config.yaml
n_experts: 80
d_expert: 160
normalize_top_k: false
routed_scale: 0.5
vocab_size: 32768
norm: "rmsnorm"
tie_embeddings: false
optimizer: "cautious_adamw"
beta2: 0.95
batch_tokens: 262144
Below are experts of layer 6 (counted from 0) of a mixture-of-experts language model. Rows are named router (the router's row for the expert), down (a neuron's output weights, with its number) and show model dimensions 64-127. Each number is 128 + 32 x the weight over its row's rms, rounded and kept within 0 to 255.
After each expert's rows: a language model's description of what the expert responds to. This comes from a sample of Wikipedia text that the model never trained on.

# expert 12
router [124 183 132 192  66  90 150 158 142 167 104 137 153  62  60 118  90 150  99 146 133 101 175 112  95 144 103 144 135 111  94 149 102  84 168  90 123 196 148  94 112 145 147  50 106 146  96 148 152 135 155  77 100 125 138  96 139 135  92 138  43 151  93 123]
down0 [191 107  87  77  78 151 106 118 166 181 203 154 197 128 123 174 108  98 115 169 108 130 109  95 145 149  82 131 131 139 134 143 134 164 139 118 139 180 201 108 109 127 114 152  88 133 130 159 101  75 107 167 171 154 181 131  78 113  57  76 138 143 113 121]
down1 [161 173 113 154  92  83 120 180 110 114 105 184  47 104 139 101 132 134 157 131 140 139 157 108 104 125 121 145 111 145 105 195  89 127 165 156 123 137  66 106 143 117 131 140 116 155 114  67  96 106 105 126 133 186  99 126 225  80 109 162 155 140 167 133]
It responds to: US places and infobox dashes

# expert 55
router [ 89 155  82 152 121 129 145 166 164  86  95 149 172 113  99 160 137  80 108 144  93 124 146 141  97 167 125 130 158 105 134 145 158 123 152 161 168 108 144 102 147 181 137 107 145 127 109 160 172 122  84  64  59 122 112 166 104  85 120 125 113 138 114 196]
down15 [171 163 140 134 114  77 176 129 128  88 124 107 176 104 136 171 121  98 149 132 143 196 172 127 135 158  96 162 128 205 125  82 125  98  91 163 149  85 136  47 114 100 131 160 104  76 107 104  80 154 146 108  97 146 140 115  71 162 114 113 116 132 134 137]
down16 [106 106  89 152 102 230 141  94 113 186 124 102  92 197 168  94  86 174  92 103  52 115  84 136 130 122 166 144  54 115 126 117  56 154  98 111  99 169 111 124 181 141 108 146 123 153  76  93 140  99 185  98  83  99 106  98 205 160 106  79 108  94 133 161]
It responds to: Past-tense life verbs

# expert 34
router [181 131 149 107 150 143 149 135 120 116 142  88 121 110 126  89 175 138 131 141 118  98 136 133 107  78 127 147 134 125 118 136  83 123 161 133  76 110 168 141  75 111 121 169 188 161 147 154 103 100 171 155 163 142 109 169 141 213 159 180  86 124 129 113]
down0 [120 100  46 113 163 136  75 133 110 111 147 133 176 118 122 121 123  94 150 144 154 175  93  82 159 102 133 181 144 127 102  93 108 187 151 127 214 153 131  92 123  86 212 178  95  94 154 148 126  60 118 203 118 120 108  92 146  96 153 158  73 108 112 149]
down1 [152 194  77 134 147  88 173 162 166 102 131 161 101 166 138 148  76 114  92 109  75 134 139 113 109 151 114 184 125 151 125 182  73 124 173 124 105 125  86 128 125  92 143 149 108 117 103 134 111 139 153 151 108 109 128 121 193  97  74 169 125 120 132 118]
It responds to: Abstract nouns and adjectives

# expert 56
router [130 164 146  52 101 162 141 116 193 143 160 160 151 115 128  81 166 124  69  93 115 186 102 131 106 145 133  69 121  79 110 173 189 147 126 122 109 133 151  86 128 125 136  94 102 131 135 118 106  92 108 136  78 101  86 149 107 129  76 156 147 120  78 127]
down0 [143 107  94 101  97 126 115 114 146 109 171 143 160 148  67 120 154  70 177 122 170 168 136  96 143  73 137 115 111 166 102  77 135 126 138 141 135 138 125  60 126 136 115 105 104 209 163 156 105  99 138 118 157 106 162  95 166 104 123 115  64 115  99 140]
down1 [113 179 142 128 100 105 147 146  83  80 136 147  93 132 122 148 111  97 126 150 120 134 130 140 111 161 161  91 146 107 156 160  94 100 105 115  78 146  43 112  74 123 135 145 180 153 104 124 106 124  77  78 111 127 124  39 154 153  69 196 149 150 155 139]
It responds to: Person surname starts

# expert 23
router [100 178 134 124 106  84 151 150 163 174 110 156 144 142 149 136 128 144  79 150 132 175 118 143  81 106 113  56 153 102  99 102 101 167 109 121 138 117 124 174  68 162 128  98 113 111 144 132 101 139 107 158 146 108 111 158 107  99 128 144  88 106 142 148]
down0 [164 118 110 111 117 132 131 171 136 136 218 142 161 114 156 107 101 138 137 128 171 118 121 163 134 156 118 117 104 110 130 131 128 115 155 116 149 140 175 107 163 110 157 183 138 181 161 168 122 107 157 136 110 158 107 107 129  92  48 135 164  72 117 152]
down1 [168 160 120 134 142  88  75 134 101  80 125 169 110 135 125  97 151 137  95  76 119 121 138 147  80 120 132 176 117 198 111 124  86 108 172  98 100 147 120  88 164  59 151 165 145 129 143 136 119  99 103 122 105 133  98  59 178 159  82 122 150 161 113 149]
It responds to: Germanic names, digits

# expert 30
router [160  87 107 163 115 178 121 129 105 112 135 158 146 135 112 109 141 122 105 108 153  81 150 164 147 113 156 120 134 108 175  91  86 179 188  80 130  75 176 140 133 157 187  69 166 117 146 115 103 112 142  88 145 112 136 189 128  79 172 108  95 114 136  91]
down0 [128 110 121 117 119 124 139  92 153  91 148 121 145  69 111 111 117  93 174 137 161 170  94  80 120 149 131 153  69 138 102  91 129 159 133 115 202 144 143 117 148 113 152 163 130 122 127 143 144  62 137 177 109 179 127 122  97  97 121 156 105 164 126 184]
down1 [142 211 130 133 129 109 140 155 107 100 128 181 112 145 172 109 117  97 128 104 108 124 118 129  93 161 135 178 148 109  80 174  74 135 178 134  54 129  82 108 139  64 149 160 134 130 104 148 114 154 106 137 133 155 127  93 163  74  85 172 133 126 146 143]
It responds to: Plural group nouns

# expert 59
router [108 159 124  88 158 123 157 109 106 152 113 128 103 109  75 127 133 154 148 149 127 115 180  97 111 204 123  98  85 135  99 118  96 159 178  60 144 110 162 101 116 127 144  95 143 161 186 150  88 135 114 149 148  66 105  88 145 107 129 128  81 134 129 168]
down0 [121 144 127 169 130 143  64 101 157  46 166 109 158 130 163 143 122 144 176 163 141 130 179  60 114 161 146 121 140 101 130  71 170 102 142  94 160 139 141  75  94 128 113 140 132 137 113 200 125  90 112 158 127 133 125  99  99  85  67 119 125 131 112 140]
down1 [170 143 109 136 136 113 114 124 100 101  99 141 151 170  87 124 102 112 161 179 136 125 109  97 129 134 142 104  52 144 118 170 122 114 142 132  90 164  24 114 104  83 118 161 115 111 115  82 122 158  77  93 147 140  63  87 173  86  92 112 167 126 219 116]
It responds to: Name and number fragments

# expert 8
router [153 101 141  67  47 106 136 118 145 105 173 128 136 135 127  56 112 120 162  98  88 103 144  97 105 140 150 102 134  95 100 167 181 156 147 115  96 115 130 150  87 149 100  99 147 178 125 129  60 129 136 187 115 143  86 145 131 110 133 141 114 169  82 160]
down15 [197 144 170 128 117  98 135 118 142 135 118 115 152 120  83 117  80 103 175  93 101 168 189 149 167 133 104 123 125 134  80 106 165 102 118 154 119 125 108  76 117 145 112 116 118 137  88 120  89 106 112 127 162 178 120 142 169 184 124 152 165 181 193 194]
down16 [145 117  96 150 134 130  63 166 124 127 121 149 140 168  92 135  82 130 160 151 151  85 147 129 184 165 100  59  57 110 148  98  50 133 108 124 134 174 175 117  99 139 126 147 135 114 123 137 159 159 108  86 110 173  89  64 195 152 180 136 127  75 167 165]
It responds to: Media and entertainment context

# expert 0
router [119 145 143  85  96 192 157 109 102 205 117 106 133 136 120  93 142  62  69 132  98 160 128 129 134 127  99  95 113 159 118 120 137 141 116  99  89  81  95 149 128 136 175  42  96 109 141 111 110 131 151 135  85  97 140  71 120 110 117 127 110 151 119 146]
down0 [182 166  87 107 127 129 150  99  60 129 168 165 108 154 119 130 127 111 105 109 145 130 156 107 148  59 118  89 127 108 170 137 143 153 117 122 184 157 147 100 176 154 107 151 110 169 129 155 141  82 105 170 174 130 158  92 118 193 173  79 148 148 116 116]
down1 [197 138 126  61 101  44 104 146 148 116 136 187 154 131 116 144 104 115 139 138 126 108 126  77  84 139 159 198  96 161 131 162  91 133 140 181 152 195  69 122 126  58  98  98 178 184 128 127 117 139  65 140 159 191 117  95 132 131  80 159 204 154 159  83]
It responds to: South Asian, Thai name pieces

# expert 32
router [206 147  96 125 109 154 139 101  99 155 156  94  91 159  46 153 142 150  84 124 150  86  90 124 162 147 122 122 116 120 157 161 115 129 145 155  78 165 108 171 164 165 164 104  45 144 155 176  81 131 107 117 166 124 127 123 108 146 156 209  89 111 147 146]
down0 [161  76 157 150 121 158 107 152 135 162 144 176 183  73 169 149 125 113 133 154 160 167 170  98 125 118 116 111 153 138  97 103  61 188 118 134 206 128 133  73 140  89 194 107 110 168 187 196  91  44 121 139 109 121 162 139 123  83 102 132 105 159  76 142]
down1 [119 148  93 139 132  98 126 153 109 120 149 202 171 135 144 135 166 169 135 113  97 150 167 129  99 166 146 200 139 167  91 139 110 165 116 118 124 127  54 114 125  84 102 128 162 126 171 141 135  90  77 162 143 104  97  67 218 119  91 162 177 158 167 152]
It responds to: Closing punctuation and year digits

# expert 36
router [166 197 133 146 112 148 133 174 110 105 111 136 119  79  98 141 147 130  70 141 117  96 130 105 155 123 109 132 147 105 164 153 166 152 119 153 116 137 169 119 129 174 134 132 141  81 120 109 101  98 125 205 136 201 120  81  25 120 139 163 100  97 187 154]
down0 [104 120  81 119 192 144  90  99 148 192 141 193 180 121 134 114 139 102 113 143 145 105  84  93 148 120 118 108 149  76  87  81  49 150 140 101 224 176 121  64 109 126 160 143 121 138 162 153  89  99 122 182 104 132 145 106 151 128 129  75 106 142  65 140]
down1 [145 178 117  99 127 141 119 132 127 108 105 148 118 116 104 103 134  98 102 156  67 160  78 127  89  87 147 129 115 195 136 211 105 146 181 143  91 181 130 153 164 160 115 153 120 167 160 155 136 142  42 127 184 125 121 122  99 197 128 132 149 150 161 124]
It responds to: Digits inside numbers

# expert 14
router [104 125 124  97  48 145 112 108 141 142  70 186  78 129  83 102 149 129 129 122  72 148 107 227 115 148 108 135  76 140 187 121 130 143 134 111 123 105 114 138 110 187 117 103 126 164 139 161 101 136 136 108 191 134 131 126 175  92 151 166 123 128 117 104]
down0 [184 145  91 125 136 168 124  97 137  53 134 129 180  98 181 135 109 143 108 192 117 147 108 121 150 110 108 118 120 145  98  94  94 142 151 129 157 119 122  99 101 179 136 159  81 145 164 187 139  97 105 127 106 136 110  67 119 130 135 147 140 112 100 164]
down1 [145 154 107 131 142  75 174 107  84  73 157 125  75 154  97 135 134  77 197 127 142 142 123 107 117 165 158 187 172 161 139 178 103 104 193 155  95  97  44 121 134  80 127 122 105 142 100 113 110 133  63 133 153 115 117  61 178  86 101 136 202 125 171 119]
It responds to: Sentence boundaries and quantifiers

# expert 62
router [159 137  87 138  95 131 118  85 158  61 130 131 164 167 140 153  89 121 102 127 128 113 109 160 135  95  94 143 129 103 116 128  86 168 145 127 173  53 154 124  50 135 130 138 160 218 151 100  45 118 113 184  78 118 119  82 125 101 151 134 166 100 142 137]
down0 [153 146  74  82 128 120 127 119 107 109 182 108 179  97 105 118 127 118 148 136 123 114  83 117 135 123 154 117  85 135 112 145 123 135 134 145 196 135 212 129 126 133 146 151  98 142 140 172 125  90 114 128 120  94 183 150 139 114  55 138 120 124 120  87]
down1 [148 145 112 123  90  78 128 120 104 120 121 182 149 134 112  87  96 149 142 167 112 115 170 116  63 179 148 152  99 149 129 171 108 161 145 137 137 110 109 116 154  79 147 121 101 135 107 132 115 174 113 143 104  95 108  71 173 138  88 135 152 133 167 154]
It responds to: Numbers in table cells

# expert 1
router [116 154 135 185 129 173 124 145 166 106 142 171 153 162 152 115 167 147  64 126 146 114 123 152 143 128 174  88 163 107 162  99 136 134 154  99 117 103 175 115 111 120 154 133 106 143 143 199  95 154 132 110  66  85 190  66 115 111 157 140 124 174 137 135]
down0 [157  99 107 129 149 175  84 137 107 172 183 104 171 127 130 155 123 147  94 137 117  89 140 155 146 107 130 163  93 128 111  83 141 199 153  85 109 158 163 142  82 156 158 153  66 120 138 172 114  88 150 150 138 131 140  70 128  84  64 138 108 119 152 147]
down1 [140 177 108 118 173  96  85 114 132 102  86 190 119 119  92 123 141  86 117 102  74 144 109 119 115 176  81 160 128 132 103 143 125 172 142 155  48 116 111 158  86  40 151 139 127 101 128 116  96 163 117 135 143 157  86  69 151 142 130 174 176 132 141 194]
It responds to: Sentence-start pronouns, sports

# expert 9
router [130 123 115 154  49 164 123  92 145  95 133  85 139  88 168 158 106 126 140 153 139 132 145 141 121 162  89 115 160 102  79 121 126 101 115 104 155 117 186 115  73 163 171 127 139 140 151 135 107 145 149 141 162  85 156  96  97  92 107 117 149 145 159 121]
down0 [178  89  64 134 134 127 120 198 132 123 165 150 183  91 115 136 132  69 153 171 129 126 174 147 122 100 141 117 116  86 156 113 146 138 170  74 146 161 171 111 145 163 162 171 120  85 107 190 168 147  88 131 111 145 137  99 122 120 118 154  98 130 140  86]
down1 [130 120 108 102  67  93 183 115 126 149 137 151 108 122 135 113 173 139 182 141  65 133  87 120  40 175 160 105 158 168  40 102  68 132 189 114 105 123  94  71 190 102 146 138 120  92 155  92  97 188 139 166 136  96 129 104 157 142  67 125 147 107 109 152]
It responds to: Titles and table structure

# expert 31
router [156 104 106 198 177 114 124 109 172 123 193 142 127 122 113 108 149 108 147 137 122  82 122 136 135 124 128 155 142 183 134 190 189 110 182  82 146 128  82 142 107 131 153  77  98 160 141 131 137  92 164 110 119 190 192 123  99  71  97 143 106 145 133 118]
down0 [142 155  74 128 157 111  98 112 112 124 159 125 205  71 134 134 146 127 174 168 130 138 179  38  91 117 103  98  93  95 129 118 180 151 137 155 166 114 143 122 107 121  73 125 119 134 197 111 131  74 116 161 100 125 108 142 122 119 121 104  77 145 111 152]
down1 [121 147 181  99 104  70 114 127 129 113 129 196 155 200 163 149 151 126 147 116  73 165 139 125  97 170 114 163 153 157  72 155 116 143 200 118  78 153  97 120 107  91 151 112 151 124 109  89 100 143  84 108 145 128 122 128 153 116  71 158 150 132 154 155]
It responds to: Category head nouns

# expert 5
router [124 113 145 111  86 113  96 120 127 124 125 161 174 117  76  92 165  85  91  88 113 129 140 170 133 194 125  82  97 108 119 129 121 185 172 100 140  76 154 130  97 117 132  98 156  90 142 100 138 147  85 140  92 161  76 162 134 110 101 140  59 152 159 131]
down0 [170 109 127 117  63 157 117 119 117  78 177 197 160 151 142 137 148 167 156 150 173 129 144  91  88  93 157 148  98 148 134  99 125  98  88  83 162  87 115 121  97 139  70 172  81 187 124 242 134 110 133 183  86 148 140 169 136  76 132 129 114 142 152 163]
down1 [156 165 117 129 113 100 157 137  97 136 195 142  98 141 142 107 127 137 155 181 169 114 166  97  81 127 126 125 134 133  57 166 150 136 153 194  82 135  97 123 123  86 108 141 114  85 113 104 109 166  57 159 121 142 126 106 154  86  71 119 128 138 175 146]
It responds to: Past-tense action verbs

# expert 22
router [181 182 160 110 122  84 102 122  70 137 129 125 153 179  81 129 165 133 126 134 140 153 146 164  92 174 155 102  76 132  85  88  81 131 107 145 101 122  75  97 102 112 135 135  90 108 143 172 134  71  87  91  93  95  69 108  80 156 103 130 100 174 124 194]
down0 [154 100  69 166  87 176 118 128 102 110 170 133 183 115 144 208 108 183 138 168 148 133 188  71 100 115  91 143 104  92 127  90 138 108 113  86 180 143 181  99 148 121 148 140 145 138 115 147  70  95 118 134 118  83 124  62  54 113 123 153 104 144 142 158]
down1 [138 174  70 105  87  87 142  88 112  93 132 136 102 152 146 116 133 127 156 140 118 128 123 133 153 187 172 146 149 133 137 171  74  78 173 190 121 126  74 122 146 137 128 135 100 187 127  93 125 142  45  76 158 127 162  88 187 125 107 159 140 136 160  78]
It responds to: Foreign script and word pieces

# expert 10
router [101 165 133  91 155 131 114 126 154 164 111 150 164 142  87 170 139 117 136 150  91 130 106 150  64 169 122  65 100 138 134  87 160 146 160 136 152  96 135  82 104 156 110 132 170 130 147 213 128 107 115 174 111 107  82  87  59 127  86 107 101 124  70 164]
down0 [129  99 123 124 111 111 120 100 117  84 162 177 165 144 166  84  88 126 152 142 165 129 173 114 161 177  81 105  99  98 121 122 159 195 108 125 133 146 164  87 118 175 173 166 111 176 148 209  90  95 101 111 102 124 128 102 153  71 122 102 101 110 133 123]
down1 [139 205 110 109 105  55 118 121 124 141 144 185 120 123  82 138 121 104 114  86  98 137 120 147 150 176 151 160  95 190 131 148 124 100 164 179 152 144 107 145 156 164 109 179  88 159 136 110 178 112 102  60 179 162 119  73 188 123  64 175 168 171 179 130]
It responds to: Surname endings and digits

# expert 24
router [101 148 178  88  60 177 166 155 140 169 145 121 148 146 115 139  86 134 107 104  22 113 116 127 128 144  87  81 203  83 113 132 123 114 172 153 117 137 168  79 114 166 143  65 173 112  75 149  73 144  92 185  75 166 140 110  95 147 144 109 114 181  91 147]
down15 [174 177 154 136 100  93 153 114 118  94 137  80 126 101 101 110 125 154 162 157 113  90 136 147 135  93 140 172  82 129  87 101  77  72 176 115 137 162  91 126 139 164  75 144  83 119 159 114 129  93 123 105 109 136 140 130 121 154 113 124 127 141 158 154]
down16 [141 114 118 140 122 138  89 126 149 105 142  99 198 159  91 135 153 144 133 163  90 112 104  84 147 105 105 118  97 126 125 115  92 159 192 118  88 144 124 130 150 170  84  92 133 117 171  80 141  93  84 100 124 138 110  50 166 150  97  81 143  87 151 145]
It responds to: After personal surnames

# expert 16
router [137 120 138 185 108 148 147 134 129 102 121 123  85 152  97  84 119 121  76 142  91 109 131 100 170 192 136 154 111 113 150 141  96 103 166  88  98 145 114  76 130 100 168  78 162 136 166 135 109 129 112  93 137 191 109 118 139 145 141 118  93  98 152 177]
down0 [115 136 131 142 124  99 148 147 157  70 189 128 176 111 125 144 128  98 144 148 149  57  79 104  77 129  60 157  93 149 120  52 107 123 163  94 163 130  98  97  96 127 198 120 153 141 178 141  83  83  41 125 129 101 137 111 160  76 125 175 128 113 158 137]
down1 [148 184 117 128  91  65 136 163 138 109 102 180 171 132 151 104 164 144 142 131 103 117 156  94 105 155 124 129 153 174 105 139  57 166 134 147 140 110 102 137 175 116 132 143 133 145 136 113  90 146  71 123 118 144 117  86 117 143 100 170 134 133 197  86]
It responds to: Table cells and math

# expert 20
router [141 149 171 112  78 119 132 125 117  89  87 119  96 114  88 115 143 122 168 175 143 100 106  94 132 169 127 182 147 117 116 136 105 142 166  76 129  62 162 149  78 152 140 130 124 112 143 125  82 119  72 159 117  77 158  85  63 149 154 161 140 169 145 100]
down0 [143 115 118 112 123 151 129 125 119  66 160 171 144 113 123 166 146 140 120 110 149 110 139  50 128 135 126 150 132 103 154 129 135 158 104 147 120 186 162 125 153 174 165 165  90 164 173 195 125 104 102 145 142  98 112 129  89 108 136  79 100 145  74 165]
down1 [103 168 156 114 100  88 143 105 133 100  70 191  96 134 159 124 154  59 157 137 101 163 151 102 106 138 140 114  99 180  91 130  92 117 101 125 106  94  66  88 115  71 141 138 113 122 108 125 119 153  84 130 130 107  96  76 210 111  67 140 119 101 182 159]
It responds to: Table headers and codes

# expert 39
router [100 140  81 136 135 199  93 173 161 170 101 169 112 141 120 142 140 129  63 124 133 147 105 142 142  85 125  65  95 154  88 133 111 135 158 120 149 133 107 121 138 161 105  79 139 170 161 151 107 149 183  91 110  99  93 108 110 142 113 106  95 157 110 131]
down0 [180 141 122  84 175 110  97 101  94 115 213 111  77 148 139 132 142 108 154 160 124 106 112 103 106 115 129  85  64 145 136 133 167 117 133 115 120 126 146 109 140  95  98 116 116 172 141 132 145 112 125 166 121 149 153 129 135 133 119 127 110 137 127  97]
down1 [114 153 102 104  97  76 113 143  79 116 103 119 131 109 121 115 146 131 172 137  95 118 157 146 113 113 157 135 100 125  99 173  64 144 138 121 106 104  86 127 130  91 109 128 162 152 149 114 109 162 120  96 143 136 139  82 183  97  60 141 122 174 185 156]
It responds to: Place and location names

# expert 44
router [134 162 131 143 161  88 130 158 130 100 121 163 158 114 110 191 148  95  88 158 131  98 170 124  84 164 149 121  48  78 126 107  90 100 148  84  74 135 132 144  84 166 156 157 140 117 145 185 115 131  86 123 110 123  73 105  83 111 161 130 138 178 154 131]
down15 [122 147 111 178 107 103 156 121 148 124 125  94 118 122 123 142 119  84 195 124 130 140 137  66 136 105  83  93  54 172 125 147 100 114 123 101 138 137 130  85 116 133 153 114  98 140  66  55  83 139 117 139 105 126 154 104 120 159 164 114 136 152 165 163]
down16 [121 115 120 176  63 153 176 123 138 143 166 120  91 165 181 104 145 168  83 155  65 132 115  71 193  95 133 135  79 108  94 104 113 135 104 116 213 123 144 109 137 207  85 163 110  89 184 161 137 165 123 145  44 115 127  92 153 113 129  66 139 122 112 124]
It responds to: Inner name pieces and years

# expert 52
router [ 94 169 157  91 117 106 145  75 135 108 108 139  91 165 119 163 146 122  77 115  39  91 129 172 131 192  93 101 135 104 109 135 129 122 153 144  57 126 114 134  69 152 103  63 121  94 173 181 109 130  95 157 137  84 105 113  79 110 183 156  90  99 134 159]
down0 [142  95 120 166 113 106 112 130 124 123 180 127 200  78 156 114 145 116 171 148 177 146 128 109 125 107 106 125 126 171 101 102 166 150 125 105 227 116 130 129 145 131 155 129 141 153 151 201 125  63 102 197 105 105 155 125 143 107  85 120 151 164 114 128]
down1 [138 148 175 111 113 100 152 143 150 110 140 185 145 109 112 135 112 113 161 121 139 159 126 139 195 137 186 200  82 185 119  98  77 145 125 141 132 129  87  66  72 107 104 104 116 172  92 119 147  88  65 107  52 120  86  76 201  87  80 162 163 128 169  50]
It responds to: Year digits and places

# expert 17
router [128 105 180 119  77 149  86 108 114  92  90 195 143  53 116 125 221 115 125 136 145 106 113  90  97 174 141 133  74 134 150 126 174 145 156 161 155  69 116 111 111 174 135  93 158 125 139 107 142 167 111  60  93 102  89 137 103 145 139 170 142 131 155 151]
down0 [ 97 131  64 149 144 124  98 102  89  96 190 108 136 111 151 132  94  54 161 144 169 114 132  84 153 116 151  93 126 102 142 134 167 116 102 142 129 103 191 162 140 170 112 172  53 142 130 141  79 105 113 158 118  99 216 107 142  75 140  47 116 118  98 155]
down1 [168 177 116 131 125  52 135 134 105  82 122 128 116 100 107 116 104  99 169 144 122 129 139 122  98 197 162 129  83 134 131 158  53 109 132 144  97 141  23 132 149 124  95 127  89 151 155 124  98 151  51 109 148 148  90 109 174 117  72 171 143 121 158 134]
It responds to: Institution name words

# expert 25
router [118 135 131  68 169 113 143 190 145 123  99 137  98 180 120 153 128 134  96 159 109 124 127 139 103 173 156 146  82  92 141 112  82  88 170 125 127  97 140  75 113 137 113 151 143 109  97 161  90 151 120 180  99  80 131 113  58 111 152 101 109 137 113 141]
down0 [156 104  86 110 119 112 100 129 145 103 158 133 201 128 144 117 147 140 159 183 160 140 115 104 135 108 110  98 135  88 110 107 156 138 127 136 190 145 174 126 133 137 123 175 111 179 145 190 106 107 149 177  70 121 120 105 117  79 120 123  94 124 140 164]
down1 [151 163 109 119 140  71 107 119 114  95 139 144 101 101  86 140 132 128 129 172 112 128 146  72 147 159 175 170  90 135 112 163  79  99 102 167 105 167  87 165 166 118 164 163  92 136 119 116 132 145  50 112 129 143  40 101 155 145  21 184 157 130 183 111]
It responds to: Leading digits, name pieces

# expert 2
router [128  98 194 142 154 134 113 156  88  93 134 175 161  88  96 136 167 105 139 145 162 151 157  95  95 123 116 116  71 131  90 107  92 126  89 103  95 102 146  94  83 153 187 165  86 161 156 139  87 130 111 110 115 121 127 102 108 126 146 148 114 140 131 142]
down0 [172 159 115 151  66  82 120 151 154 105 123 115 217 145 130 118  92  83 149 167  97 138 146 101 145 137 115 106 120 134 144 126 124 155 147  73 131 140 164 154 142 162  92 195 127  99 157 161  68 103  86 133  69 130 124 111 100  99 109 119 161 150 164 141]
down1 [174 176 132 127 118  69 115 125 126  89 126 146  94 148 116 124 126 116 146 169 136 150 155  59 167 226 144 132  67 149 126 160  67 143 125 138 107 134  15 117 123 135 172 119  59 146 141 101  97 153  55 113 157 129 121  67 185 143  71 164 133 118 179 110]
It responds to: Mid-word name fragments

# expert 37
router [153 172  51 149  99 141 164 157  93 193 101 202 113 126 109 134 158 153 145 177  73 135 146 125 141 143 106 106 153 166  73 153 141 145 121 131 142 140  99  81 192 154 123 165 108  93 122 112  47 164  86 173 149 158 170 120  98  91 123 139 132 137 124 106]
down0 [117 158 175  96 146 140 109 153 119  94 143 102 123 148 146 126 163 151 206 127 142 131 104 142  31 159 112 159 143  85 122  65 123 169 115  85 166 113 193  81 130 112 117 126  99 108 147 133 113 129 141 105  61 130 121 117 117  93  91 133 110 115 128 197]
down1 [169  93 143 144 134  71 160 129 137 118 165 185 157 135  81 139 159 152 133 162 112 123 118  91 101 135  91 108 152 159 147 140  95 141 179 172 101 142  80 139 114 100 126 109 176  90 152 172  77  98  62  62 128 123 140  72 163  91  75 178 139 129 173 129]
It responds to: Sentence-end punctuation

# expert 7
router [168  94  97  59  95  95 159 182 100  90 172 155  82 110  57 160 141  89 134 114  87 122 147  80 169 133 123  77 147 109  91 164 122 145 135 102 145 126 104 138 119 125 146 135  76 128 120 168  99 145 112  63 110 122 103 180  69  99 104  93  51 145 112 130]
down0 [159 117 142 150 179 122 100 121 137 138 153  93 125 101 151 163  83 135 145 168 158 133 145  78 126 117 117 151 120 107 122 143 152 158 129 126 166 246 152 116 133 134 112 208 137 134 199 185 129  91 110 142 135 133 112 132 106  80 127 132  96 129  81 119]
down1 [171 144 128 106  72  22 130 124 121 160 135 203 182 138  84 161 166 106 161 154 138 132 138  66 143 205 134 152 152 190  91 161 100 100 163 167 129 122  84  94 144 126 138 130 111 115 121 130 123 124 105 105 119 139  75  85 124 119  18 172 149 132 161 134]
It responds to: Foreign script, initials

# expert 28
router [ 99 109 192 170 105 132 168 173 116 117 128 131  60 137  51 158 184  95 114 192 100  82 159 191 137 142 142  99 202 135 147 150 116  48 165  71  97 131 177 117 108 185 157 167 108 163 147 161  84 114 115 153 118 133 155 133  97  86 196 122 108 185 129 145]
down0 [125  51  74 132 186 149 116 144 130 150 161 126 173  92 123 136 154 108 136 137 130 104 100  65 128 164 139 130 140 110 114 151 116 181 170 146 133 137 125  81 104 119 121 184 119 109 172 111  98 103 131 174 139 130 120 116 107 129 100 113  91 100 137 162]
down1 [103 159 119 144 117  86 112 145 129  91 107 194 139 123 154 132 141  82 140 116  65 137 169 138 106 199 133 170  92 173  95 130 117 155 111 161  93  82 103 115  73 102 161 135 127 126 141 145  98  97  71 133 126 142  97 104 149 119  49 169 147 154 175 141]
It responds to: Section headers and infobox labels

# expert 26
router [123 168  90 179 129  82 116 160 190 152  87 192 152 148 136 149 122 137  57 167 152 126 103 103 159 152 107 136  65 143  88 110 124  64 197  72 120 110 135  85 169 130  97  96 116 137 148 158  47 141 192  80  96  63 142  93 123 129 124 123  96 155 105 101]
down0 [193 109 117  98 148  79 105 162 164 112 170 150 146 104 112 201 114 164 131 186 108 131 110  98 136 105 128 117  93 174 151 158 136 121 130 113 172 140 162  53 100  94  99 141 103 183 141 123 103 139  75 133 131 119 144 117 102 108  83 149  69 160 143 145]
down1 [157 139 122 130  76  90 116  81 114 102 139 131 103 101 107 138 143 107 141 151 123 199 150 153  68 166 143 139  92 183 114 126  98 116 140 140  87 153  58 137 108 122 147 109 151 114 154  97  57  76 116 113 167 117  85 141 136  95  88 121 159 146 190 159]
It responds to: Geographic location phrases